Experts of a small language model.
Experts: 48 experts in each of 11 layers, 96 clamped SwiGLU neurons an expert, 4 picks a token, a softmax router, a shared expert of 128 neurons.
Training: a variant of Muon for the experts, 1099M tokens, 8385 steps.
Below are experts of layer 8 (counted from 0) of a mixture-of-experts language model. Rows are named router (the router's row for the expert), gate (a neuron's input weights, with its number), up (a neuron's input weights, with its number) and show model dimensions 80-159. Each number is 128 + 32 x the weight over its row's rms, rounded and kept within 0 to 255.
After each expert's rows: "comes after" lists some tokens at least twice as common just before its tokens as in all text. This comes from a sample of Wikipedia text that the model never trained on. Tokens count by the router's weight.

# expert 26
router [113 123 184 167  85 146 155 118 129 141 176 144 100 129 103  53  73 123 141 144 142 143  99 184 144 121 116 131  88 206 139 135 208 145 107 136 131  88 143 106 169 148  87  78 169 168 104 185 144 104 125 151 131 114 143 164 150 162 129  89 128 134 195  94 138 138 117 142 114 141 146 133  86 168 152 106 115  92  73 138]
gate3 [133  85 130 172 154 134 183 123 130 117 102 150 124 107 185  98 128 193 195 116 128 191 115 140 125 168 118  92  94 156 130 126 138 144 148 145 105 116  87 179  98 121  96  96 147 154  88 117  81  71 136 107 175 172 121 178 190  60 104 149 128 121 152 145 130 159 158 146 123 172 127 153 119 110 128  85 123 135 126 116]
up3 [115 142 100 117 156 152 203  74 111 110 156 132 127  82 149 130 116  62 142 165 122 141 173 104 149 130 155 144 128 148 130 168 120 135 145 105 115 105  75 106 169 125 131 112 119 118 172 101 106 113 136 184 118 131 125 152 107  89 122 111 117  68 145 146 126 132 122 119 151 133 117 157 133 101  80 141 167 133 160 100]
gate4 [172  97 138 113 183 148 130 109 124 122 130 107 173 101 148 155  80 131 143 113 141  66  88 136 138 145  64 134 143  89  99 106 168 126 114 164 131 117  81 121 175 148 134 120 137 174 181 134 160  63 134 115 105  82 138 171 155 159 108 150  80 191 116 151 105  85 114 153 128 133  50 115 173 107 114 176 129  75 152  80]
up4 [127 178 152 160 117 143 122 107 139 123 141 145 114 163 120 114 129 113 179 117 146  82 165 140 111 140 132 164 121 147 130 131  95 120  89 106 139 163  99 153  84  79 171  92 184 134 134 113 109 178  92  88 136 138 181 114 146 127 112 118 143 144 104 170 120 178 103 132 121  68 204  49  52  83 150  74  84 144  84 110]
comes after: " |", "|", " /", ";", " 0", " 7"

# expert 45
router [ 96 135 111 124 183 143  89 160  87 116 160 107 129 104 123 165  43 144 118  95 113 139 128 124  96 161 135 114 113 106 127  75 150  94 101 146  92 113 197 141 105 144  69 104 172 119 172 139  62 144 214  62  86 175 127 144 139 175 171 103 120 146 142  85 104 187 140 153 154  62 111 131 101 170 166 124 166 100 101 160]
gate0 [ 81  89 158 127 145 146 118 143 140 195  94 154  87 124 160 123 163  98 190  29 105 112 172 117 137 119 150  92 124 153  66 123 157 159  80 137 144 132 134 181 136 109 103 138 148 148  88 158 165 141  59 165 170 127 105  87 138 150 160 140 134 121 123  92  66 101 119 121 107  77 128 121 120 159 168 122  91 149  84 106]
up0 [ 73 128 132 160 168 148 117  71 118 108 152  67  73 139 151 106 136 151  73 122  32  91 110 141 176 128  74 122 121  94 197 102  98 151 102 210 169 119 149 109 110 115 153 151 141 104 193  86 149 162 124 122 161 116 159 121 129 150  95 106 165 118 172 122 185 119 138  84 133  91 133  85 149 160 179  91 140  88 109 118]
gate1 [ 34 140  89 124  83 130 116 156  58 109 127 129  78 165 125  93 107 139 111 135  98 124  94 190 101 120 165 165 164 157 100 104 166 168 142 138 137 169 185  97 125 134 144  91 130 149 158 189 152 114  96 117 100 215 136 113 166 121  88  61 135 133 117 136 114 144  94 159 147 146 125 166  87 149 104  53 113 124 133 118]
up1 [177  99 184 142 120 144 118 174 165  82 118 162 111 177 138 151 142 109 200 125 117 113  98 146 159 201  66 128  92 151 164 142 148 179 137 150 169  77 125 120 113 143 123 108 111 160  72  83 182 129 136 117 143 146 182 178 121 195 133 137 122 105 100 133 123  99 135 188 143 121 135  95 165 175 147 121 129 144 109 136]
comes after: "\n", "-", " ", "\n ", ")", "\""

# expert 36
router [178 188 151 167 165 160 143 102 140 129 163 136 132 148  80 146  96  85 146 174 181  95 128 158 137  92  87 116 112 121 171 153 155 100 128 136  91 117 191 144 141 122 138 139 133 148 151 191 135 102 118 167 150 164 104 149 121 173 181  82 152 119 130 170  97 157 115 114  77 117 129 136 134 132 123 130  61 116 128 122]
gate3 [168 220 132 146  78  93 142 167 160 158 118 125 124 130 111 175 136  91  81 173 169 105 150 144 127 158 103 138 133 125 188 161 158  81  97 127 101 163 139 150 136 152 189  67 174 114 166 120 167 164 167 139 136 114 160 160 108 149 145 178 148  94 110 120 159 151  84 100 114 121 113 191 130 144 121 113 162 186  89 143]
up3 [214 149 182 120  61  81 112 145 120 149 138 137 178 182 143 136 143  99 124 107 150 213 106 105 170 121  82  87  71  88 121  69 129 124 135 106 128 114 134  80 102  96 103 116 192 195 105 151  98 163  98  85 137 100 131 130 195 116 112  99 126 128  86 137 108 196 127 127  70 143 103  83 111 148 137 159 149 143  98 177]
gate4 [105  95 107 155 114 133 137 117 158 132 115 170 150 127 104 134 153 143 102 131 100 108 121 132  80 101 110 145 145 161  71  93 156 127 138 150 102 115 114 138  98 135 111  78 136 154  87  88 150 113 152 149 188 111 125 131 127  93 115 134  97 104  61 128 114 123  74 168 157 135 145 188 154  50  84 180 134 136 113 135]
up4 [ 76 126 118 133 130 131 180 131 165 108 114  53 218 139 126  97 143 148 153 159 147 135 132 130 107 125 118 154 133 160 140 121 138 116 150 197  84 104 162 180 141 138 104  76 178  85 172 121 175 100 123  84 184 101 121  96 123 122 141 123  91 122  87 145 159 193 140 122 117  87 143 140 103 168 187 129 156 172 136  56]
comes after: " |", ";", ")", " W", " USA", "|---|---|---|---|---|"

# expert 34
router [129 130 159 111  97  83 153 186  83 127 171 169  87 120 130 110  66 169 145  99 127 171 120 186 110 137 117 138  99 133  78 134 155  71  85  62 122 156 144 102 140 171 121 101 179 133 104 153  92 124 166  92 141  74 149 187  97 125 140  98 134 157 190 126 162 131 126 149 126 115 163 120 105 158 148 121 125 112 124 170]
gate0 [111  60 153 146 106 100 132 129 129  99 133 178 181 129 141 141 138  87 112 100 162 168  54 116 162 132  81 157 105 111 120 163 162 151  67  99 132 160 145 129 147 152 190 149 127 132  70 122 138 190 122 105 181 151  88 125 132 109 151 119 189 113 138 167 136 161 170 140 123  93 106 118 112 137 148 198 100  97 113 133]
up0 [136 187  69 155 176 171 113 147 127  62 117 108  73 142 108 107 155 161 147 140 136 135 140 175  95 111 161 134 127 134  88 157 109 103  65 154 147 121 152 119  68 109  97 103 155 157 121 102 103  80 136 168 169  52 139 176  81  85 150 188 139 152 144 100 126 128 110 113 120  99  93 103 111 132 149 183 136 185 104 157]
gate1 [173 166 116 140  97 151 115 109 203 141 126 148  98 118  88 153 132  97 129 114 185 163 163 111 168  92 188 101 168 115  99 129  73  83 176 123  69 110  71  78 128 107 118  84 130 175 104 130 126 157  58 150  69 168 151  73 103 149 150 126 150 133 130 123 135 132 155 167 106 140 173 126 139 113 132 100  85 108 119 107]
up1 [111 145 106 116 126 159 163 103 116 108 105 144 159 166 171 204 132 109 169 153 152  89 105  66 103 153 141 136 139 172 139 125 192 172 139 135  78 101 142 171 136 177 165 105 144 116 100 108 153 114  98 107 130 100 155  92 153 126 128 125 122 175 175 165 128 129 135 130  89  95 101 103  86 163 116 163 124 128 120 111]
comes after: "\n", " ", " —", " in", " 0", " 1"

# expert 40
router [111 183 155 149 175 111 141 154 106 131 178  89 136 104 115 129  39 142 111 120 109 149 131 175  96 174 101 143  83 101 141  92  84  62  90 133 113 164 196 132 140 186 108 127 133 142 192 172 126  94 187  51 119  94 114 181 109  93 159  83 112 172 146  87 174 122 113 143 139 120  92 131 139 135 131 128 149 119 129 152]
gate3 [121  77 172 165 106 169 126  95 149 132 121 154 176 156 101 150  82 134 123 126  49  86 142  98 131 179 131 137 104 137 181  61 120 171  89 120 136 152  98 142  92  67 144 163 152 162  87 158 113 107 153 156  59 180 114  66 139 125 205 143 159 201 153 155  81 116 106 124 116 137 155 158 208 130 161  88  95 148 123 173]
up3 [105 157 113 114  96  90 129 165 156 193 120 121 129  82 174 119 120 147 136 141 130 131 107 145 124 112 159 116 171 123 105 146  86 158 152 146 130 160  94 141 180 205 122 106  85  89 157  93 130 112 151  77 183 111 116 152 115 145 149 135 169 134 126 122 139 136 156 194 156  83  83  93 111 111  91 218 152 162 153 174]
gate4 [140 168 120  79  96  85  79 162 107 133 144 113 133 154  63 139 149 176 104  97  86 135 124 135 132 104 141 145 107  37 106 117 115 119 167 128 124 128 131 118 119  97 150 106 193 140 130 125 176 107 134 151 151 162 116 146 150 117 117 118  98 143 125 116  87 151 142 136  72 148 111 137  81 131 148  89 154 155  83 134]
up4 [ 55 171  86 128 158 127 108 151  84 129 159 154 120  63 142 102 150  68 167 119 138  71 203 118 114 112 174  90 170 115 150 192 169 113 115 118 139 149 149 150 149 140 163 161 151 145 108 229  93 126 151 141 199  91 122 167 114 120  60 102 111 106 138  92 180  99  95  69 138 139 107 162 123 185 139 135 143 121 188 108]
comes after: "\n", " ", "-", " Party", " Candidate", " 1"

# expert 39
router [118 157 164 112 103 144 158  89 168 107 115  50 101  72  96 107 129 147 151 137 106 115 125 132 121 166 151 172 156 129 164 149 143 111 145 153 174 122 107 142 105 138 127  85  86 147 138 162 174 140  76 129  96 109 167 119  78  83 120 130 135  73 180 130  60 139  72 119  94  63  58 100  96 112 136 102 107 141 106 110]
gate3 [120  97 147 138 158  75 127 132 126  78  95 101  73 154 109 148  88 157 137 127 106 169  91 152 110 151 107 115 136 146 138 137 107  98 127 105 112 127  51 192 132 169  85 151 173 146 147 146 157 153 117 107  67 158  99 183  82 137  97 151 128 107 125 176  80 126  97 117 112 110 119 153 144 132 182 128 119 165 112 105]
up3 [176  80 160 157 106 116 130 119  77  91 136 129 110 140 110  90  60 128 124 149 132  91 173 122 200 231 123 103 161 101 113 143 112 129 161 165 119  77 102 125 142 135 155 188 187 206 147 164 141 162 138 113 126 108 166 118 154  70 140 108 114 108 148 150 104 157 142 111 114 126 139 137 101 107 138 117 116 184 129 121]
gate4 [132  99 161 104  97 127 137 126 122  79 118 181 136 128 100 144  87 114 125 170 136 133 138 143  95 181  95 150 117 118 139 125 120  84 162  99 102 126  81 108 121 134 108  97  74 154 138 132 131 130 126 118 145  97 121  57 116 128 128 171 161  86  57 110 145 135 117 106 162 142 136 151 161 116  87 178 117  96 166  46]
up4 [100 155 112 112 161 103 137 194 140 143 190 138 184 109  51 153  98 132 114  82 132  89 145 147 122 144  92 112 160 146 128 152 171 147  67 155  87 147  63  99 163 100  84  52 105 144 111 131 158 114 143  48  96 121 172 170 139  82 118 139 129 134 108 209 136 142 139 190  84 107 123 129 165 148  88 147  90 111 108  88]
comes after: "\n", ".", " ==", " =", "===", "=="

# expert 3
router [127 143  96 117 115 132 173 121  96 180 166  59 131  69 107 135  78 147 165 136 111 106 146 100 154 104 138 169 120 139 132 138 155  58 155 134 178  87 200 108  85 104  98  80 112 124 194 192 138 101 136 136 125  95 157 145 134  67 181 103 150 145 178 146  59 116  91 139 141 133  71 131  99 136 118  78 142  98  86 156]
gate3 [184  85  88 182 130 132 146  94 114 155 112 120 147 128 156 144 110 103 139 160 141 117  98  89 128 110 137 170 141 155  95 133 155 128 113 109  50  93 108 156 108  76 128 168 184 133 148 160 134 201  89 156 139  80 120  52 140 167 103 196 230 184 107 183 126 112 120 109 130 127 110 164 117 175 199 122  62 106 114 103]
up3 [181 164 145 113 147  87 153 186  93 127  95  88 149 111 171 149 181 143 148 158 126 174 152  62 150 133 106 112 123  94 186 137 185 164  28 161 116 120  76 107 105 107 163 174 138 112  56 116  85 115 122 120 120 123 156 141 145  74  94  79  98 106 130 157 140 119 145 176  75 187 176  98  86 155 136 155 103 100 160 166]
gate4 [ 59 157 101 160 102  82 133 105 146 124 117 180 181 146 154 140 149 125 131  73 156 107 187  94 121 102 137 101 151 123 115 106 156 133 116 116 112  61  83  45 115 155 140 155 139 135 128 156 154 111 155 140  86 143 144 115 127 127 142 113 118  85 148 166 123 147 140 198 169 167 154 142 110 153 134 127 114  94 113 175]
up4 [148  92 163  81 150 143  99 140  92 142 131  97 110 154 174 143 146  47  98 110 133 142  97  58 127  96 114 157 150  21 128 122 147 174  80 150 129 103 135 117 180 131 169  77 171 183 116 171 175 113 136  88 149  85 105  79 146 135 146 149 144 113 172 111 175 159  81 191 172 167 174 106 108 160 142 109 139 123 200  98]
comes after: "\n", " |", ".", " =", " ==", "==="

# expert 11
router [102 123 116 119  88 152 145 160  86 132 109 186  73 146 109 180 187 188 166  55  99 127 113 184 128 109 163 165 160  83  96 186  72  56 105 125 113 150  73 131 100 171 155 126 143  71  88  43  86 171 122 151  82 130 123 156 185 127  70 165 110 133  75 141 163 129 103  95  81  80 129 166 124 118 109 127 126  93 155 157]
gate0 [172 102 160 146  96 111 138 137  73 166 122 185 158 174 133 113 128 109  78 132  84 171 143 146 117 151 150 166 151 172 194 182 102 166 112 167 101 155 130 134 127 164 126  69  68 113 187  47 102 160 152  89 139 143 213 101 131 115 102 134 100 156 100 170 171 159 183  66  78  79  85 161 107 117 178 139 122 153  88 122]
up0 [101 104 151 103 123 111 139 118 148 193 152 102 138 129 180 149 125 145 107 163 141 134 134 132 130 154 106 109 180 158 151 119 139 124 106  92 185 147 163 152  92  77  79 137 128  91 144  99  98 103  99 140 104 123 143 117 142 136 141 112 160 118 148 116 128 151 143 103 148 109 162 175 125 130  94 122 146 169  77 116]
gate1 [101 168 153 126 126 156 162 137 103 131 114 121 117 199 124  84 114 136 170 113 172 161 153 144 158 143 145  74 118 123 125 112 130 131  96  91 219 185 151 190 115 127  93 153  94 113 119  83  64 146 112 153 146 192 115 116  80 171 107 112 140 167 122 136  83 163 113 117 156 161 104 103 150 102 170 147 108  92 171 128]
up1 [110  99 165 121  81 146  98 186 133  89 128 127 116  35  90 168 133 133 109 156 115 126 208 155 104 118 128 162 152 148 150 127 140 181 125  94 131  66 130 148 171 136 124 146 170 144 128  97 123 114 110 110 146 140 135 104 100 128  95 112 142 154 121 103 171  40  89  94 126 105  93  87 137  95 176 156 142 164 118 128]
comes after: " the", " of", " in", " a", " from", " an"

# expert 38
router [151  58 159 182 134 124 119 139 140  86  92 162  84  81 125  90 164  96 111 128 117 105 147  91 196  57 128 101 145 111 132  85 145 182 134 152 136  74  84 144 113 145 174 154  98 121 108 124 136 151  87 104 129 151 171 128 106 101  66 132  80 117  89 160 123  93 132 104 147 178 125  77 118  74 151  97 125 137 109 122]
gate0 [ 88 152  81 107 199 136 153 155 102 133 115 132  88  77 174 120 122 172 124  75 122 172 172 188 146 159 118 104 131  89 152  80 182 139 150 131 111 114  93 152 104 139 135 173 102 105 116 159 127 164 135 127 140 106  77 159 121 172 140 172 121 131 166  98 144 155 219 151  92 191 129 127 166 149 111  64 153 161 170 112]
up0 [127 116 145 110 118 119  89 128 109 124 112 103 159 126 104 116 103 126 172 147 118 141 134 140 153 166 199 179 104 111 177  97 182 138 135 186  91 184 148 105 103 152 119 125 167 113 104 109 230 174 178 164 166 125 142 135 101 160 107 175 109 108 157 157  75 104 151 169 133  85 111  93 134 152  87  76  69 149 139 176]
gate1 [133 116 117 120 121 192 124 159 151 100 138 178  84 115 121 155 143 150 135 154 131 160 100 202 134 129 146 140 116 126  88 147 200 180 111  85 179 182 166 123 196 131  72 189 152 138 106  81 143  82 131  63 110 124 135 181  93  95 149 160 115 138 143 133 105 153 152 158  40 113 168 131 118 128 125 133 171 101 141 149]
up1 [141  93 111 130 128 102 124  62 100 143 147 137  71 181 140 162 115 148 123 148  89  91 115 155 132 107 111 128 178 108  69 100 147 164  89 150  99 175  84 115 160 115 150 110 139  95 157 152 121  70 150 103 129 145 139 104 101 119 133 122 104 115 186 111  40  85 132 106 168  61 141 136 134 123 138 181 163  98 142 131]
comes after: " to", " was", " and", " he", " is", " be"

# expert 27
router [114 126  87  81 166 153  89 216 112 142 107 114 124 158 141 141 170 107 102  97  99  81 136 144 131 182 133 145 154 132 147 170  64 137 109 162 110 144  94 160  99 152 128 154 124  98 126  71  89 146 211  92 161 153 134 125 145 125 130 162  76 142  77 151 137 118 181 185 176 104 162 181 194 120 140 112 154  94 150 160]
gate0 [123 154  63 120 128 131 116 118 135 138 123 139 137 122 133  92 118 118 153 152 138 149  92 180 149 149 156 132 176 104 172 118 120  81 155 133 107 129  73 112 102  90 105 132 155 143 109 142  60 146 154 180 195 161 146 129 139 109 105  67  89 174 159 123 155 157 159 120 105 183 121 155 119  92  96 137 106 139 163 137]
up0 [100 167 119 108 110  95 135 187 115 117 144 116  97 176 120 163 126 165 206  98 114  96 115 133 125 132 100  63  84 118 129 109 153 132  73 122 123 114 124 136 118 113 167  51 146 150 162 148 114 153 165 135 133  94  67 117 141 149 172 155 108  97  82 114 150 137 131 113 123 114 174 111 154 193 129  92 100 172  89 146]
gate1 [107  80 108 133 103 129 152  91 109 162 101 159 105 113 101 218 173 136  79 150 174 120 121 103 112 110 153 158 133 127  99 182 117  98 104 154 180  86 123 163 148 118 161  94 135 150 118 119 156 139 116 136 195 136 132 139 151 160 208 146 179 107 103 135 132 122 150 144 138  84 105 127 131 174 109 106  72 144 151 113]
up1 [ 91  74 146  94 223 126 100 145 111  78 177 140 138 203 125 128 143 117  70 118 137 148 103 109 119 123 125 116 150 178 121 166 143 116 124 105 124 103 146 110 171 108 122 140 131 136 102 130 163 121 118 141 178 130 169  96 155  88 153  92 157 121 117 125 127 101 146  85 162 175 158  72 150  97 109  91  84  97 140 106]
comes after: " of", " with", " as", " and", " is", " by"

# expert 20
router [140 149  94  95 121  40 146 192 142 143 145 158 131 175 106 130 123 191  93 136  65 128 142 177  82 172 135 109  97  86 127 134 100 137 116 140 102 134 104  91 121 121 138 175 179 128 188 122  76 149 160  61  79 127 157 115 137 148  90 149 128 134 103 148 132 159 156 159 103 131 120 160 105 137 159 205  67 126  69 142]
gate0 [154 147  99 117 136  69 100 169  84 129 100 177 131 127  89 164  84 137 104 166  55 120 153 158 137 122 135  91  59 116 190 181 148 139 169 100 159 165 139 102 176 113 137 104 153 114 134 114  92 148 172 126 143 160  82 135  91 168 158 101  59  99 135 178 176 168 115 101 118  86 151 211 122 123 137 149  77 177 105 129]
up0 [154 144 117 136 130 116 139  63 106 133 161 176 164  84 123  60 113 136 120 212 144 124 107 155 163 108 116 136 163 117  97 140 107 157  90 118 127 138 120 134 154 124  72 140 168 131 125 141 147  83 121 141  99 145 164 129 166 124 106  99 146 182 159 135 137 109 103 160 153 122 115 140 133 160 154  76 163 124 128 171]
gate1 [118 133 132  97 152  98 205 100 168 135 152 131  89 174 114 104 102 205  75 123 106 158 164 156 130 178 159 162 145 155 177 173 161  94 125 161  91 159 122  97 100  85 138 102 154 152  99  97 127 158 158 188 156 131  78  78  59 147 150 175  51 154 126 109 209 155  99 135 126  93 149 135  75 113  99 173 133 110 110 152]
up1 [169 104 154 130  82 140 148 136 154 166 153 150 108 130  93 123  99 165 165 150 135 126 152 139 112 196 160  82 154 161 142  77 116 147 107 146  98 147 165 139  97 176 156  90 143  49 126  71 158 156 131 100 106  88 151 113 144 179 136 145 157 162 141 134 170  73 127 168 139  80 110  85 122 148 122 142 159 106 168 115]
comes after: " in", " the", " of", " at", " from", " New"

# expert 32
router [129 151 116 142 123 166 158  85 117 143 102 146 129 171 137 128  71 134  87 155 155 218  92 123  93 153 169 116 124 148 103  89 136 160 143 147 136 100 112 111 131 159 107  94 140  81 171 168 112  90 112 176 100  94 153 104  90 154 119 108 157  95 145  52 127 158 127  83  95 116 117 125 135 191 156 148 191 126  81 130]
gate0 [122 120 185 177 117 188 204 131 138 124 133 142 135 152  89  89  64  90  78  97 136 132 158  98 132 159 138 153 207 131 179 188  81  80 115 150 155 112 202 123  93 113 157 124 102 146 123  94 131 121 134 126 178 136 158 110 140 174 152 104 163 116  98 227  96 148 115 156 100 172  76 116  91 158 126 143 142 160 149 160]
up0 [180 126 134 141  85 122 121 118  98  93 115 119  79  93  97 157 106 171 131 105 118 156 127 125 173 128 137  97  83 110 117 137 136 145 127 141 138 110 147 134 155 189 179 144 133 135 118 191 126 113 155 128  74  75  71  90 124 134 107 136  87 184  41 113 100  62 143  76 115 130 106 159  97 146 124 165 146 166 115 107]
gate1 [157 148 130 119  67  65 157  80 110 127 154 124 158 161 145 121 126 111 160 172 169 124  94 132 166 149 143  41 145 149 101 149  90 121 116 177 103 146 120 168 144 151 132  91 180 164  98 155 142 181 142  99 112 140 152  78  96 167 147 113 102 123  98 162 103 146 160 120  89 208  80 112 144 116  98  90 120  64 116 134]
up1 [111 135 128 122 101 134 163 125 115 146 135 120 126  44  92  96 101 138 121 128 144 122 144 134 107 154 101 163 159 134 136 108 123 141 111 200 117  79  98 118 113 102 126  97 127  90 136 150 135  94 166 103 142 179 132 145 139 153 158 119 130 108 144 117  54 102 181 169  73 111  82 100 201 109 135 141 155 113 103 120]
comes after: " |", "°", " $", "′", "|", " 1,"

# expert 17
router [114 172 152 117  92 172 167  94 202 118 104 155  94 142 187 131 150 120 163 109 134  74 117 140 120 167 129  96 155 130  95 152  50 162 123 104 116 163 206  99 173 203  94  85 101 120 130 173 201  46 115 135 127 141 142 130  76 136 113 108 122  94 117 101 149 124 130  77 125 139 101 117  62  99 113 116 134 105 117 106]
gate0 [132 143 139 153 146 107 150 154 132 123 185 137 123 130 103 162 151  89 116  49 153  45 125  80 149 125 137 127 204 142  55 190 139 146 138 115  71 189 108 134 126 145 150  83 145 112 148 104 133  78 160 100 123 132  66 114 145 107 105 162 115 125 136 187  80 132  85 164 104 101  32 125 105 135 156 111 111 137 143  64]
up0 [160 140 161 100  66 124 118 152 107 115 108 160 135 140 116  92  74 136 122 155 145 161 143 100 144 102  98 141 110 204 169  86 226 117 126 157 143  62 140 119 175 149 166 124  98 185 138 149 129 138 128 156 155  70 137 114 109 168 137  97 190 162 106 117 131 143 112 119  96 132 135  95 120  63 134 114  76 123 101 196]
gate1 [132 154 141 128 198 179 154 103  56 150  90 124 101  85  81 145 142  92 136 140 103 183  93 170  58 125 137  77 176 108 115 178 141 112 106 135 183  88 109 100 155 165 127 153 188 104 124  95 141 119 120 153 106 144 112 134 164  64  74 117 160 134  69 156 105 124 118 132 125  89 133 119  63 133 175 118 135  86  61 148]
up1 [ 87 113 109 100 125 181 144  93 153 146 117 120 162 112 192  81  86 158 138 128 140  67 170 105 167 131 107 137 153 141 145  96 136 103 110  84 100  89 135 136 144 130 160 141 128 141 118 145 134 112  86 182 107 133 107  45 113  95 126 105 144 113 147 103 140 132 132 104  51 129 117 118 150 158 140 151 141 171 116 137]
comes after: " |", "-", "|", ";", ":", "^{"

# expert 13
router [ 86 105 158 154 131 148 120  93 123 129 147 151 127 103 162  77 158 107 110 184 116 128  89 122 124  86  88 105 163 125 150 158 143 173  92 125 127 134 110 112 141 147 152 155 118 161 111 166 148 155 124 144 123 118  43 133 139  94 142 108 102 143 155 116 118 117  90  64 120 112  92 124 191 120 148 192 105 167 156  87]
gate0 [178 128 120 112 107 141 148 161 117 127 110  90 200 124 111  45 131 170 112 140  95 148  96 153  81 151 102 153 135 179 102  97 120 107 194 174 141 136 113 111 165  81 124 124 115 152 184 135 129 120 117 172 152  71  86  89 123  75 138 155 131 124  95 171 128 119 104 127  98  93  63 183  52  73 118 124 129  64 140  77]
up0 [114 167 136 115 174 134 132 116 181 127 126 143  80 143 112  84 172 114  49 143 134 127 116 147 157  84  53 115 113 122 130 179  71 123 140 138 127 167 149 141 142 186 144 109 158 135 167 142 128 160 143 115 183 184  52 114 108  82 211 128 101 140 178 105  97 160 113 104  66 104 127 122 120 151 139 143  98 133 175 159]
gate1 [102  96 178 124 108 145 110 160 115  93 114 154 119 159 129 108 110 143 154 150 143  94  93 126 157 142 118 100 153 160  95 167  92  89 174 146 119 143  79 119 150  81  54 128 108 138  78  99 142 129  32 166  87 120 165 106 101 126 154 179 111  62 136 103 226 141 108 132  82 131 101 151 164 114 173 148 169  55 137 118]
up1 [ 99 108 129 137 138 123  86 127 140 122 164  83 107  83 165 191 135 159 200 187  88 115 117 112 174 130 154 182 130 142 135 160 129 146 136 185 104  63 189  52 110 153 154 115 101  77 144 151 102 159 123 140 195 107 118 132 121 132 106  96 107 161 138 158 129 113 119  83 107 113  83 100 189 199 100 113 100 146 161 140]
comes after: " a", " the", " his", " an", " was", " first"

# expert 41
router [140 126 153 150 174 180 199  68 137 109 145 157 107 184 101 128  80  96 151  88 139 184 104 115  99 106 131  98  98 127 167  79 150 130  91 109  99  75 214 132  98 167  82 111 105 130 125 166 114 161 158 142 157 138  74 101 127 177 128 152 140 103 167  48 153 189 100 103 104 100 142 140 145 186 144  75 220 119 113 154]
gate0 [103 166  79 150 135 119 156 134 121  80 109 113 118 121  96 111 122 135 122 101  68 113 137  83 145 135 114 168 150 119 105  93 139 104 109 105 177 118 109 113  27 136  89 176  67 101 128 145  83 198  99 109 110 146 147 192 114  62 173 114 127 109 123 113 144 141 176 120 170  87  24  78 140 149 110 111 123 123 115 161]
up0 [140 145 143  73 147 154  79 144 161  83 103 105 150 105 116 138  67 124 161 116 148 129  97 144 104 111 132  96 114 176 163 210 169  88 166 115 102 130 117 137 128 129 149 140 136  73 150 142 164 158 141 129 133  88 102 145 115 204 128 195 123 174  99 132  97  53  81  83 107 177 117 168 100 102 105 176 149 166 141 184]
gate1 [131 122 162 125 144  58 164 136 116 120 119 108 134 140 109 119  45 133 120 129 160  83 111 150 112 125  39 142  88 127  81  71 131 108  96 152 129 114 137 125  64 159 153 128 103  81 142  69 138 113 130 121  85  57 113  97 139  99  96 122 101 112 191  93 108  90 139 151 119 119 100  96 100 172 128  62 106  67 114 109]
up1 [150 142 154 205  99  81 141 176 144 119 167 144 104 144 139 122 128 121 141 145 198 153  79 141 123  54 111 142 179 143 135 132 107 152 131 106 128 146 100 143 160 140 143 119 126 125 120  59 125 166 155 206 153 121 112 117 182 128 121 126 110 149 107 136 139  17 145 197 120 165 115 110  81 131 175 103  98  96 147  98]
comes after: "|", " |", " (19", ":", " in", " (born"

# expert 0
router [115 141 102 114 136 126 150 161 143 124 197  90  94 144 111 149  76 179 144 155 160 112 148 166 137 214 116 158 187 137 137 122 149  76 167 124 155 154 144 152 129 138 132 116 153 164 112  94  76 109 151 101 130 152 116 131 169 159 187 149 139 147 132 170 116 208 168 174 152 128 133 147  88 121 154  66 146 129 118 145]
gate0 [ 86 102 166 108 118  69  90 144 110 169 140  83  98 120 124 195  84 157 108  91 136 175 185  99 105  90 117 130 159 128 181 139 171 115 119 164 174 134 168 155 123 150 103 131 133 135 185 142 148 197 151 103 102 155  88 187 112 154 190 120 114 154 162 110  98 131  97 160 153 138 203  97  85 120 111  56  79 160 102 136]
up0 [ 71 120 142 125 115 146 141 153 126 185 103 133 128  67  69 184 156 175 153 127  88 168 182  96  97 136  75 161 168 175 147 145 111 110 104 136  75 122 143 145 126  89 103 133 151 153 157 173 132 119 104  98 110 128 125  46  97 106  92 188 140 103 107 169 110 137 161 132 104 107 172 128 145 112 116 108 123 113  85  99]
gate1 [131 108 168 145 128 134  64 143 134 127 133 122  77  71 118 116  91 122 161 123  96 156  94 134  24 129 110 152  70 139 149 127 141 111  98  55 106 164 150 114 142  50 184 107 153 144  97  87 100 148 146 113  84  81 131 139 184 141  99 147 141 126  67 145 122 166 134  82 162 141  43  98 168  67 138 215 160 166 139 106]
up1 [ 68 153 160 110  85 161 157  73 129 133 138 123 180  57 104 173 116 189 110 160  82 121 187 142 150 159 120 104 129 101 136  76 108 184  87 106 117 156  83 153 186 135 130  80 194 181 142 109 132 193  74 166 113 125 104 128 153 170 180 111 190 147 160  86 110 130 108 136 142 127  83 183  73 152 161 141  34 152 129 136]
comes after: "\n", "-", "ix", "\n ", "us", " William"